Weights of a small mixture-of-experts language model, trained from scratch on English Wikipedia.
Size: 20 layers, vocabulary 6707, 45.5M parameters.
Experts: 16 experts in each of 10 layers, 192 GELU neurons an expert, 2 picks a token, a sigmoid router.
Below are experts of layer 9 (counted from 0) of a mixture-of-experts language model. Rows are named router (the router's row for the expert), up (a neuron's input weights, with its number), down (a neuron's output weights, with its number) and show model dimensions 0-127. Each number is 200 + 40 x the weight over its row's rms, rounded and kept within 0 to 999.
Before each expert's rows: a language model's description of what the expert responds to. This comes from a sample of Wikipedia text that the model never trained on.

# expert 15
What it handles: Census and number punctuation. Spaces, commas and digits within numbers, dates and census statistics, such as counts of people and households, vote totals and version numbers.
router,183,109,136,176,172,256,201,211,222,202,190,117,170,127,284,216,154,213,247,232,192,240,190,225,173,206,182,270,155,143,192,151,269,150,166,238,246,196,240,187,209,236,210,158,214,177,145,222,122,163,202,211,178,188,166,279,149,143,265,135,182,234,202,204,202,158,241,266,192,219,273,179,238,198,141,126,230,146,227,256,219,241,151,214,182,178,255,171,170,249,172,166,149,249,186,219,227,225,217,168,205,192,156,181,188,149,244,145,181,293,182,212,169,225,259,225,191,210,188,226,222,272,211,137,237,214,212,215
up7,191,175,165,213,225,174,213,170,276,265,193,178,186,183,217,186,202,165,217,209,244,259,227,297,222,223,110,169,193,226,170,255,154,46,211,234,191,135,185,185,229,244,231,225,160,216,133,246,170,124,196,161,137,175,250,257,251,166,146,160,203,252,229,181,236,225,229,179,235,169,160,169,185,194,170,137,145,218,199,209,230,226,167,249,140,215,231,243,159,243,181,223,228,139,190,163,212,241,156,312,231,255,191,198,157,260,300,217,210,260,282,231,239,209,177,246,172,194,225,161,208,169,214,215,201,181,200,245
down7,230,278,243,202,216,209,208,132,201,193,209,199,265,226,185,197,138,148,209,237,210,202,216,169,261,208,189,236,155,187,184,175,224,270,222,130,249,183,253,198,269,202,152,275,200,94,190,238,241,166,206,173,220,210,171,219,223,223,210,183,225,229,191,160,176,203,182,260,173,206,201,221,132,255,172,284,238,247,200,183,178,272,211,212,213,163,220,173,219,167,199,153,218,220,234,174,171,160,262,257,211,220,182,223,198,203,205,251,221,206,259,196,186,179,223,243,168,193,190,163,256,191,305,223,189,257,254,212

# expert 12
What it handles: Adjectives and section starts. Descriptive words and biography openers, such as same, best, professional, medal, his, and In or == starting sections.
router,141,192,217,211,187,210,244,169,228,210,224,226,216,273,162,166,165,151,247,234,234,208,271,276,129,258,213,188,200,173,190,167,231,196,127,197,219,167,199,170,226,226,219,194,243,177,185,199,224,260,179,199,216,170,237,240,235,137,221,212,208,171,163,222,211,159,246,172,249,179,222,256,146,191,157,219,159,262,181,178,227,281,222,160,140,258,199,142,211,191,261,185,188,147,155,139,149,183,212,217,173,174,205,211,260,211,177,191,226,239,108,223,193,215,154,157,108,196,212,204,183,207,173,139,210,168,262,266
up7,174,204,164,132,189,186,227,183,251,255,221,195,183,208,217,189,135,273,210,211,240,205,167,207,172,174,222,182,186,207,163,187,218,165,95,204,221,140,147,188,247,246,136,206,203,178,146,183,184,196,217,182,151,208,211,212,140,117,96,198,226,142,234,303,208,184,165,134,200,263,193,240,200,200,153,253,200,186,216,170,201,183,264,190,141,221,286,246,138,250,294,223,247,200,163,148,186,149,144,223,193,230,249,229,175,192,232,177,188,280,268,205,231,227,148,172,213,174,293,248,207,228,146,154,227,240,171,248
down7,239,198,229,216,253,202,134,228,232,198,162,256,174,151,170,221,216,232,168,247,162,285,187,187,202,172,322,166,180,160,171,277,170,156,182,228,206,224,160,260,200,170,190,198,164,208,161,136,128,220,179,199,264,228,185,180,194,206,117,224,162,150,252,203,208,249,175,241,167,180,214,270,177,167,204,177,262,213,286,212,99,262,222,203,156,179,250,242,191,212,226,193,190,176,140,178,171,195,259,181,188,204,109,175,145,185,187,200,249,172,189,173,220,221,168,242,183,257,229,225,136,143,200,196,259,212,213,271

# expert 11
What it handles: Function words in narrative. Articles, was, and common past-tense verbs in narrative prose (the, was, began, became, returned), plus endings completing words like shared, meanwhile.
router,148,173,219,219,192,199,213,223,140,138,238,177,190,244,192,200,258,141,246,208,162,246,183,204,136,257,254,247,160,135,243,209,227,172,241,184,201,197,141,310,224,232,223,204,197,120,175,147,164,178,220,195,256,187,228,272,169,196,211,130,257,162,166,151,245,223,152,122,179,208,253,197,190,243,144,152,136,303,224,263,173,247,198,135,210,219,302,137,202,226,244,223,209,191,193,210,177,154,243,198,167,147,268,236,216,225,188,117,174,217,207,116,165,214,198,189,239,180,271,161,220,206,199,206,217,230,185,190
up7,197,160,178,138,161,231,257,208,293,196,187,211,153,218,246,144,238,258,265,214,137,218,212,182,216,197,136,253,252,196,185,155,158,217,219,237,259,190,153,212,278,304,194,218,275,193,214,165,192,208,213,184,237,218,152,235,162,184,271,169,235,228,272,227,152,168,236,219,177,232,189,208,237,272,172,191,151,160,161,263,208,192,296,169,158,206,267,200,210,190,314,286,227,273,167,153,196,233,172,171,206,215,215,229,157,225,243,244,246,180,228,215,195,209,179,264,162,162,218,166,191,174,127,192,208,135,131,197
down7,264,219,203,181,186,177,197,240,213,178,235,202,181,151,102,185,198,185,273,218,255,255,171,228,190,217,253,219,171,205,259,152,217,217,249,136,279,185,205,152,153,209,191,286,193,188,209,217,150,232,179,150,231,273,127,190,157,229,235,171,193,226,243,232,279,283,281,213,172,153,127,203,201,225,163,155,249,234,196,149,174,252,228,205,136,206,199,146,179,173,185,119,221,111,261,164,99,235,203,204,250,185,192,215,208,256,181,229,187,182,209,184,195,304,200,233,214,246,211,220,207,197,117,144,194,170,198,169

# expert 4
What it handles: Prepositions and word fragments. Prepositions like to, in, of after a noun, and mid-word fragments such as or in vor-acious, Onc-or-hynchus.
router,225,163,173,187,214,192,201,173,222,253,214,215,133,160,238,196,175,141,243,141,175,243,189,258,236,231,233,198,161,161,187,153,228,232,222,229,234,190,182,244,187,163,254,187,254,165,239,123,134,203,207,258,272,155,129,268,231,213,224,221,178,117,256,211,241,272,244,155,244,222,182,229,236,285,118,159,254,230,131,220,196,269,144,157,232,269,211,200,237,190,194,228,230,207,161,146,261,187,223,172,209,237,171,190,140,175,210,182,284,268,163,180,183,227,224,204,165,222,180,189,209,201,187,247,234,138,151,175
up7,205,163,259,185,302,173,241,182,209,217,199,211,164,152,181,222,204,194,178,167,226,245,175,193,208,185,155,187,206,197,252,209,283,200,217,224,232,223,183,207,224,208,257,182,174,195,189,207,225,244,164,186,216,147,163,246,235,222,212,118,220,200,228,161,200,224,204,189,212,281,237,191,224,159,148,176,145,194,142,181,164,184,193,121,236,224,190,208,227,239,178,205,252,222,170,254,243,179,229,196,202,150,187,259,183,135,231,196,245,141,212,194,225,216,214,237,187,148,184,177,165,196,173,239,186,200,194,221
down7,171,224,151,177,252,253,185,238,206,200,161,125,190,145,167,159,121,179,130,239,116,241,206,175,212,196,234,175,273,199,203,229,208,154,237,174,220,240,187,229,166,194,211,282,226,162,206,220,198,276,202,190,213,220,148,176,142,159,205,231,264,257,170,220,154,157,160,197,235,151,176,176,186,121,215,170,236,188,201,201,224,155,240,220,256,272,155,220,231,239,200,185,229,264,237,156,190,207,204,278,189,184,147,193,133,183,133,274,142,213,233,201,133,165,218,210,202,179,189,232,203,205,265,248,199,144,193,275

# expert 14
What it handles: Months and proper names. Month names in dates such as May, June, August, and place or personal names like York, Kansas, London.
router,226,245,145,138,226,246,196,248,153,222,175,272,188,185,260,175,138,185,151,139,160,167,178,153,193,196,139,177,170,214,168,226,218,180,219,161,160,215,241,238,206,200,186,201,284,164,161,196,227,183,166,197,244,150,183,202,176,231,237,229,189,91,209,260,227,230,261,189,250,249,240,234,198,254,168,195,197,203,191,244,194,252,249,236,148,201,161,144,164,166,226,250,236,155,177,209,195,170,167,190,170,190,162,309,166,179,252,140,220,231,155,163,127,194,159,156,198,210,264,250,151,220,252,219,231,209,226,184
up7,209,160,240,255,200,233,305,253,122,154,189,255,157,287,223,194,205,132,176,189,270,171,151,209,234,215,209,174,188,171,189,206,233,180,229,221,210,266,164,206,215,215,165,226,216,186,200,190,196,195,200,238,182,84,197,175,204,168,224,210,229,181,175,215,170,211,234,153,193,211,177,139,189,212,189,205,156,232,221,215,183,181,230,236,196,176,257,253,236,185,308,206,198,133,204,260,261,249,277,142,203,171,191,211,103,98,232,184,232,159,238,241,251,234,183,189,200,172,262,208,203,240,203,206,199,186,146,186
down7,88,157,161,172,220,195,162,207,186,130,197,220,234,214,246,257,214,249,240,178,174,195,155,285,201,279,224,231,204,173,151,192,193,229,210,222,200,199,246,193,278,217,277,198,151,182,242,245,191,243,226,225,186,267,228,194,167,242,200,264,164,169,199,169,193,204,198,170,198,167,163,116,220,244,152,246,174,170,217,178,178,195,191,231,205,244,165,281,233,171,195,189,233,155,245,219,174,183,160,204,183,236,156,206,149,249,184,144,208,156,173,176,119,141,229,202,144,195,196,245,222,114,178,228,191,189,227,207

# expert 7
What it handles: Name and number pieces. Middle word pieces of surnames, foreign names and brands (St-ok-es, Henri-ks-en, Toy-ota), and zeros and digits in stats and chart tables.
router,151,167,133,186,217,188,156,195,161,204,241,205,121,192,241,199,138,262,180,203,189,211,170,200,177,205,114,154,188,221,199,210,219,168,210,189,170,193,171,241,185,256,240,127,205,207,184,253,129,160,230,192,241,162,221,270,232,165,179,193,210,182,135,270,160,248,206,220,213,233,207,174,119,246,178,211,142,229,259,238,229,267,199,151,230,273,231,223,140,243,147,186,226,261,197,181,285,219,192,271,154,190,263,269,208,203,226,122,260,167,273,208,196,151,144,137,221,220,165,229,233,195,192,201,234,174,264,184
up7,162,192,231,191,195,138,127,225,185,290,223,192,227,195,186,170,198,262,210,209,269,175,186,190,213,195,175,180,150,205,294,232,262,224,213,149,174,164,196,237,126,210,139,169,226,198,272,198,176,124,161,221,196,203,216,184,161,241,268,182,128,210,232,202,193,161,207,148,268,150,222,198,188,255,154,215,133,188,222,228,239,110,214,138,165,224,168,213,167,262,165,230,93,167,240,242,231,112,228,286,186,208,312,209,200,257,236,179,207,245,216,264,150,160,263,231,221,231,188,168,209,202,223,189,231,87,196,258
down7,280,262,158,246,196,226,202,169,211,223,205,213,249,170,158,157,170,207,141,211,242,177,225,151,188,187,223,167,259,145,144,234,318,235,92,130,184,169,204,214,188,228,236,257,196,228,248,187,182,251,215,259,145,150,212,180,189,244,276,247,225,138,210,114,218,234,234,218,226,138,148,174,178,248,147,221,133,228,221,176,260,247,218,208,246,215,202,192,179,196,153,199,191,170,227,153,205,215,210,223,203,178,226,276,159,168,192,227,195,221,211,148,194,132,222,277,226,227,189,207,303,214,259,204,217,211,268,175

# expert 5
What it handles: List keys and numbers. Dashes and colons opening key–value lines in infobox-style lists such as Platforms or Country, plus digits of years and coordinates.
router,182,143,161,249,197,271,241,163,236,175,179,139,261,177,244,150,250,156,202,194,155,233,239,277,177,241,206,230,135,112,223,205,221,211,226,224,259,213,247,227,116,266,118,207,206,157,176,212,129,222,225,234,222,175,238,214,191,213,229,183,236,216,264,279,250,255,230,142,222,207,272,219,131,217,213,176,170,216,267,256,211,194,194,166,259,130,177,157,159,163,164,240,232,192,181,205,252,178,255,188,207,253,233,193,184,142,172,161,146,230,224,219,127,181,183,161,196,164,274,207,210,277,232,144,179,188,183,229
up7,175,135,178,156,142,219,271,211,217,154,255,194,189,153,273,177,248,261,209,189,202,245,226,189,251,220,171,224,279,151,226,205,220,215,192,190,205,243,143,196,200,172,263,183,248,236,207,259,164,164,209,200,190,197,201,237,220,181,180,192,224,188,183,187,204,200,238,174,169,207,167,170,222,180,148,124,125,237,156,215,257,283,239,159,183,227,245,154,276,303,184,193,196,218,221,179,189,281,259,199,185,238,245,229,162,300,202,195,216,239,196,294,270,171,158,160,182,227,177,249,254,215,238,167,179,186,261,194
down7,228,220,288,204,257,209,126,112,183,213,244,176,226,162,231,193,130,196,299,236,149,157,210,199,252,115,235,214,246,257,188,234,198,262,200,284,145,165,187,209,199,251,145,191,226,216,222,81,157,182,229,136,170,180,223,178,223,185,180,176,198,130,206,199,241,145,230,215,179,209,151,151,238,192,213,210,198,211,211,155,196,216,170,232,186,221,189,183,189,100,214,179,178,190,118,175,165,187,286,221,130,185,121,163,174,204,194,149,182,233,119,203,182,208,142,215,184,192,245,181,163,170,204,217,225,306,219,191

# expert 1
What it handles: Table cells and capitals. Single capital letters, word fragments and pipe separators inside tables and codes, such as car makes, engine specs, strain IDs and formula symbols.
router,250,213,165,218,183,271,188,133,171,136,233,154,175,155,212,153,285,185,188,163,209,259,149,218,137,228,142,296,220,201,180,191,225,252,244,196,182,231,210,230,222,222,230,166,243,180,178,188,193,244,244,233,197,165,178,221,241,236,281,124,197,75,254,143,180,239,187,249,257,207,271,260,232,289,156,202,156,214,223,264,220,229,162,212,229,231,199,191,238,144,163,265,285,149,259,215,186,242,180,182,145,194,195,181,203,159,185,160,230,226,202,110,180,203,196,218,179,184,234,200,251,301,152,138,172,182,193,177
up7,173,153,199,284,206,160,176,203,218,245,183,200,229,265,213,183,184,155,201,250,211,201,244,186,197,149,211,177,205,193,181,200,321,203,193,148,216,230,200,204,215,219,202,180,197,162,153,159,197,92,196,221,298,209,185,307,160,272,213,186,169,265,224,210,204,313,188,242,235,146,218,204,138,246,175,217,187,168,161,161,176,190,217,192,166,269,237,222,155,210,248,256,196,198,215,291,237,189,196,222,160,199,210,202,176,168,220,169,249,163,214,243,294,193,164,186,191,220,211,209,209,235,140,148,259,148,214,192
down7,156,218,139,171,199,250,196,156,190,230,239,226,162,205,143,161,138,176,164,268,114,96,229,189,216,90,207,197,246,275,154,222,157,212,221,267,181,237,205,232,162,196,201,215,198,206,206,261,180,294,197,246,232,144,198,225,168,235,184,160,229,263,239,113,233,216,186,191,197,203,146,260,167,325,221,230,185,201,254,209,202,233,208,275,183,173,270,162,190,182,159,161,228,262,210,228,252,209,164,221,233,192,194,134,195,145,205,209,194,176,287,162,168,209,166,165,237,249,185,184,171,142,217,244,137,238,169,203

# expert 8
What it handles: Mid-word pieces in names. Syllable pieces inside names, terms and infobox fields, such as Kar, Cl, hem in PubChem, or in contractor.
router,228,145,190,157,246,279,250,159,163,224,199,183,104,214,204,177,252,179,209,107,216,212,270,233,136,137,125,173,176,237,176,162,209,168,168,146,229,151,141,238,229,203,207,220,229,221,212,225,219,175,195,143,238,198,162,229,168,198,239,200,238,136,152,190,195,198,211,202,256,189,280,160,178,150,204,181,200,259,189,165,256,201,144,148,125,205,256,181,220,234,217,150,254,162,214,213,175,185,203,245,137,273,241,200,183,143,190,250,209,210,214,210,133,215,215,256,152,173,133,252,246,201,177,156,178,210,254,209
up7,250,241,146,153,198,222,261,213,195,151,165,225,196,163,207,196,190,201,157,153,251,196,195,288,168,197,151,159,191,187,143,257,219,265,229,203,209,202,230,234,168,175,233,155,182,191,202,228,147,221,119,212,169,209,200,168,87,182,220,191,237,244,256,202,226,219,291,244,208,226,170,209,228,209,227,195,221,174,214,193,288,253,170,118,206,194,193,210,276,268,187,183,259,250,239,269,250,123,240,240,165,180,244,223,283,186,233,220,273,260,164,167,118,172,190,111,168,140,201,178,207,203,256,154,198,177,228,191
down7,184,142,209,270,126,288,238,177,145,194,184,129,220,209,253,244,241,267,194,253,142,210,250,177,208,220,193,225,266,189,132,175,154,214,234,148,152,196,193,231,189,227,160,176,290,146,190,176,216,208,223,209,171,234,156,219,127,147,197,115,194,254,116,218,240,238,221,216,163,235,134,216,145,162,219,179,157,156,182,214,276,154,209,301,234,241,208,247,263,247,214,205,220,219,237,169,158,214,178,259,166,217,237,206,106,141,216,276,167,206,176,154,186,175,199,268,171,214,131,255,195,194,269,190,272,214,137,164

# expert 13
What it handles: Heading and label endings. Line breaks, periods and final word pieces of plural nouns in section headings and list labels, such as Musicians, Places, Producers, Occupation.
router,234,202,225,147,201,197,277,186,133,223,170,210,190,169,208,178,176,181,211,108,136,263,174,265,129,212,165,247,209,202,215,166,197,122,249,193,244,205,215,247,261,242,247,214,258,108,236,141,207,240,250,185,153,126,247,207,192,176,198,150,222,170,182,267,154,234,209,246,283,176,175,254,194,262,191,222,201,269,219,246,211,236,243,207,226,214,249,270,200,220,148,166,226,200,178,224,167,231,227,230,150,235,260,245,175,158,183,183,213,243,240,212,212,127,179,264,223,169,151,229,224,209,187,252,276,128,166,161
up7,231,187,221,283,220,228,141,232,214,176,259,208,196,159,207,167,114,228,229,179,182,226,195,241,219,214,151,194,193,108,146,231,244,201,225,164,165,154,226,215,167,235,193,176,211,159,178,238,140,229,236,229,156,143,183,250,165,235,239,224,235,177,230,230,191,302,247,195,182,196,168,221,160,185,221,182,124,246,233,249,163,154,154,193,195,201,193,155,153,182,246,286,150,157,232,258,219,230,190,153,192,216,279,169,218,145,270,176,186,234,244,208,288,193,215,165,224,209,198,188,239,263,160,206,214,132,117,200
down7,89,203,205,228,205,245,197,171,197,194,177,187,166,200,284,171,183,234,263,286,132,208,223,196,219,188,187,211,214,206,168,228,183,246,192,142,136,188,110,155,187,266,181,250,228,188,175,168,137,210,194,165,209,189,209,150,173,232,231,166,260,168,250,189,210,251,122,196,248,295,211,253,161,134,160,328,131,253,286,154,229,219,256,257,226,245,253,221,211,136,227,173,192,210,195,173,186,210,208,210,199,245,225,208,195,136,186,191,234,208,207,204,192,241,260,184,176,169,151,168,233,215,265,182,240,157,205,208

# expert 9
What it handles: Hyphens and apostrophes. Hyphens, en dashes and apostrophes joining compounds, names and ranges (Mercedes-Benz, father-in-law, Schick's, 1942–43), plus sentence-final periods.
router,127,240,146,172,142,206,248,245,167,230,153,221,206,166,220,115,215,171,113,145,157,176,215,255,214,283,170,187,165,222,159,245,204,161,192,245,274,247,261,277,226,143,213,164,228,142,206,139,146,219,202,148,147,165,163,213,135,250,236,177,265,206,199,277,194,240,247,285,232,212,219,249,246,229,155,172,238,205,215,278,151,179,159,251,228,164,216,192,213,271,217,193,252,218,211,223,193,245,164,222,176,193,199,280,190,176,203,149,283,257,194,176,210,221,195,158,144,239,226,160,221,184,260,234,164,143,231,182
up7,173,167,126,172,224,313,198,153,177,228,150,132,143,181,162,220,271,179,215,177,250,178,169,233,103,223,183,236,161,156,241,209,284,204,118,168,172,215,200,215,194,199,230,166,183,167,157,250,223,151,190,196,222,192,235,216,212,206,246,219,131,185,181,159,231,218,216,216,215,244,132,230,217,240,173,231,233,239,148,238,247,234,168,183,207,211,201,197,221,157,268,192,234,173,232,248,201,114,210,215,113,192,212,218,238,185,209,222,210,213,162,179,194,177,186,184,160,205,249,231,197,221,178,187,188,187,178,183
down7,252,300,228,179,177,223,188,186,161,187,247,131,194,236,154,168,204,210,230,154,193,232,184,239,229,208,143,289,259,175,252,151,209,223,174,159,193,198,229,131,189,182,221,182,182,147,228,202,207,112,268,146,275,130,280,187,183,251,168,162,190,173,207,166,183,96,248,130,210,220,253,204,141,207,121,174,245,210,229,200,204,216,216,238,188,212,230,259,148,228,179,206,163,211,255,201,124,164,249,132,224,304,123,281,154,184,242,195,211,149,122,161,198,224,151,204,206,219,213,164,171,217,214,313,211,127,268,207

# expert 2
What it handles: Digits and word-starts. First digits of numbers in tables, codes and counts, such as 309, 497, 200, plus word-initial pieces like res, ref, public.
router,254,216,159,253,216,232,136,135,202,222,150,240,138,177,266,188,174,155,256,137,188,250,207,175,227,234,192,243,215,156,152,169,169,193,188,221,253,172,146,206,190,203,254,192,297,151,174,253,157,246,247,166,192,140,155,165,165,200,191,151,137,134,206,204,185,253,194,263,190,223,235,176,192,243,189,153,159,149,284,215,193,196,237,188,239,195,271,237,209,259,198,115,207,214,167,251,196,174,216,168,125,245,188,188,226,227,222,112,208,250,230,200,176,168,160,205,213,264,294,212,243,210,166,204,250,195,212,207
up0,232,222,305,194,195,189,183,199,230,185,223,238,3,147,233,177,156,184,213,175,165,179,213,151,237,254,164,212,205,181,162,166,204,276,241,229,224,182,227,191,219,200,237,206,208,166,156,213,230,190,215,158,195,197,136,236,136,137,203,187,309,192,145,230,235,213,175,225,267,224,245,157,166,238,160,203,186,164,208,230,149,251,217,92,154,220,235,203,176,188,211,165,193,195,88,177,213,157,215,237,169,159,258,245,178,206,279,177,167,261,207,249,152,266,232,254,193,128,181,191,138,197,182,213,231,199,182,232
down0,187,217,196,163,176,280,208,271,176,184,283,179,141,173,295,156,170,216,196,241,240,276,262,203,197,201,289,215,134,190,143,218,174,237,194,224,289,183,198,216,199,160,129,254,184,210,219,237,184,256,172,147,258,280,242,158,186,217,209,272,168,209,204,247,228,157,165,186,218,161,214,203,212,186,176,193,241,166,225,132,183,281,249,181,122,278,168,304,190,211,237,216,185,198,177,215,158,109,199,185,298,237,194,175,158,196,265,177,220,227,178,187,154,157,210,223,119,172,170,234,182,168,90,200,80,147,267,215

# expert 3
What it handles: Prepositions in biographies. Prepositions and place words after offices or actions in biographical prose, such as sheriff of, mayor of, resigning from, central Helsinki.
router,205,219,201,213,215,226,255,269,158,234,188,206,168,239,166,211,177,195,169,157,163,274,171,191,140,239,184,175,126,119,227,185,257,170,202,169,278,192,194,279,146,215,232,196,208,224,167,171,194,225,230,190,237,155,231,240,144,144,202,192,297,137,175,176,272,242,228,163,228,224,204,180,161,244,183,207,219,238,279,226,250,247,159,158,211,272,240,219,197,226,212,200,200,144,184,185,212,169,159,185,221,169,187,274,129,128,172,213,150,185,181,169,159,176,146,250,243,245,208,175,237,233,276,213,228,110,253,259
up0,140,155,212,182,220,204,294,156,236,155,167,242,194,230,271,193,229,127,183,143,209,193,208,190,139,179,158,177,193,225,137,156,198,288,171,176,219,225,205,189,199,207,148,119,196,172,220,168,155,185,217,227,216,196,204,180,178,213,151,132,173,182,171,149,114,181,228,178,258,220,249,229,215,262,183,271,229,196,191,213,192,236,178,148,192,199,234,165,212,196,196,229,194,203,159,159,213,137,231,241,258,204,227,226,207,153,205,187,263,297,225,286,159,225,238,199,165,165,261,196,192,207,139,175,197,150,264,181
down0,191,282,195,135,169,198,176,205,237,247,151,229,90,205,230,194,268,168,230,179,247,181,199,159,200,197,217,175,135,212,185,196,248,261,267,196,206,174,246,198,236,222,190,236,156,125,249,222,185,146,256,133,237,238,247,222,294,202,192,143,234,163,148,185,222,164,136,260,186,213,172,214,222,198,244,278,169,250,152,233,175,202,232,210,143,221,179,197,187,199,192,146,271,226,189,134,273,187,289,202,170,167,240,126,190,182,208,221,187,164,223,224,138,255,245,236,150,171,222,213,222,245,222,169,237,196,209,224

# expert 10
What it handles: Countries and table cells. Country and place names in sports results and infoboxes, such as Philippines, Australia, Madagascar, plus pipe separators in score tables.
router,213,229,247,135,219,180,145,283,207,212,172,210,201,152,188,143,188,211,278,208,190,186,145,127,197,218,185,279,177,254,182,196,213,195,210,193,168,204,280,139,171,265,223,146,221,170,181,198,162,193,267,250,237,209,184,165,230,282,222,183,227,226,201,219,168,150,244,194,260,146,218,172,139,261,217,156,159,230,228,210,168,256,165,190,226,186,211,151,157,167,135,179,181,178,181,202,297,151,215,173,192,243,194,226,203,251,205,169,213,254,152,206,117,222,171,194,168,242,252,191,232,214,255,221,239,143,174,261
up7,192,226,228,105,192,176,174,215,146,286,164,143,134,173,191,150,145,115,169,127,217,167,200,230,210,195,169,234,177,225,181,210,257,296,182,147,118,182,230,175,173,240,206,129,249,181,209,194,218,194,204,211,174,183,204,219,179,253,169,240,221,208,208,250,191,165,254,203,247,160,220,175,187,194,137,228,240,211,219,211,256,230,149,184,231,228,166,200,216,196,156,225,170,215,265,211,255,170,258,229,153,192,179,247,186,212,177,166,267,216,184,182,228,175,225,207,192,167,252,234,246,193,224,245,191,237,219,218
down7,199,224,213,213,155,179,214,155,190,222,197,174,197,206,220,206,203,223,257,219,189,147,214,199,289,140,259,160,205,144,210,235,192,143,179,170,173,183,179,203,267,252,191,210,215,226,209,240,295,235,201,220,186,97,282,211,220,197,165,265,266,230,164,221,277,168,248,203,194,206,203,224,224,232,215,177,199,174,178,239,279,135,139,258,139,183,158,197,285,261,168,203,256,217,230,224,244,258,189,249,217,142,203,198,199,222,244,249,208,169,135,217,216,305,233,206,202,212,193,187,213,211,180,173,210,223,126,172

# expert 6
What it handles: Place and organization nouns. Nouns naming places, institutions or roles, often after the, such as County, village, club, district, restaurant, politician.
router,259,173,263,193,161,252,267,225,234,204,231,174,187,161,259,233,259,191,255,223,201,221,215,180,174,203,245,248,186,149,137,126,181,210,186,223,177,217,192,269,287,195,218,223,231,153,198,213,148,237,204,94,198,221,186,196,127,140,168,206,186,169,238,238,210,190,147,208,240,216,193,180,166,276,141,185,154,146,214,250,221,224,198,209,166,224,251,197,161,195,179,207,249,145,116,119,261,228,211,145,168,256,187,241,203,239,211,183,214,260,243,160,149,167,218,177,204,195,164,250,173,146,240,208,250,199,252,238
up7,166,158,154,249,187,164,277,267,228,254,171,162,213,216,214,206,239,203,201,128,136,254,216,139,230,217,230,164,295,139,175,207,191,143,126,160,231,238,218,189,269,252,215,163,284,190,184,181,178,157,201,241,187,189,152,144,171,251,214,205,220,221,151,251,169,253,204,236,185,166,203,166,213,256,127,119,215,196,228,213,142,193,175,135,110,246,226,206,279,227,249,183,291,204,209,156,185,145,230,197,190,222,151,282,207,216,210,200,231,165,231,266,133,183,204,127,221,118,242,243,123,247,225,179,174,158,189,131
down7,208,199,166,262,271,210,199,168,197,211,264,216,217,171,209,184,169,194,272,253,275,151,155,161,239,164,163,196,157,227,187,315,187,104,250,192,100,165,153,275,147,236,157,252,185,243,159,200,238,197,218,250,204,213,210,255,186,232,204,194,256,170,237,206,188,184,170,197,158,128,231,203,205,213,205,202,194,248,177,163,255,156,199,217,170,294,170,225,265,176,122,185,149,117,146,236,216,240,250,185,119,177,193,147,195,317,252,164,100,240,247,178,149,232,267,187,285,181,234,136,202,223,224,200,272,215,187,208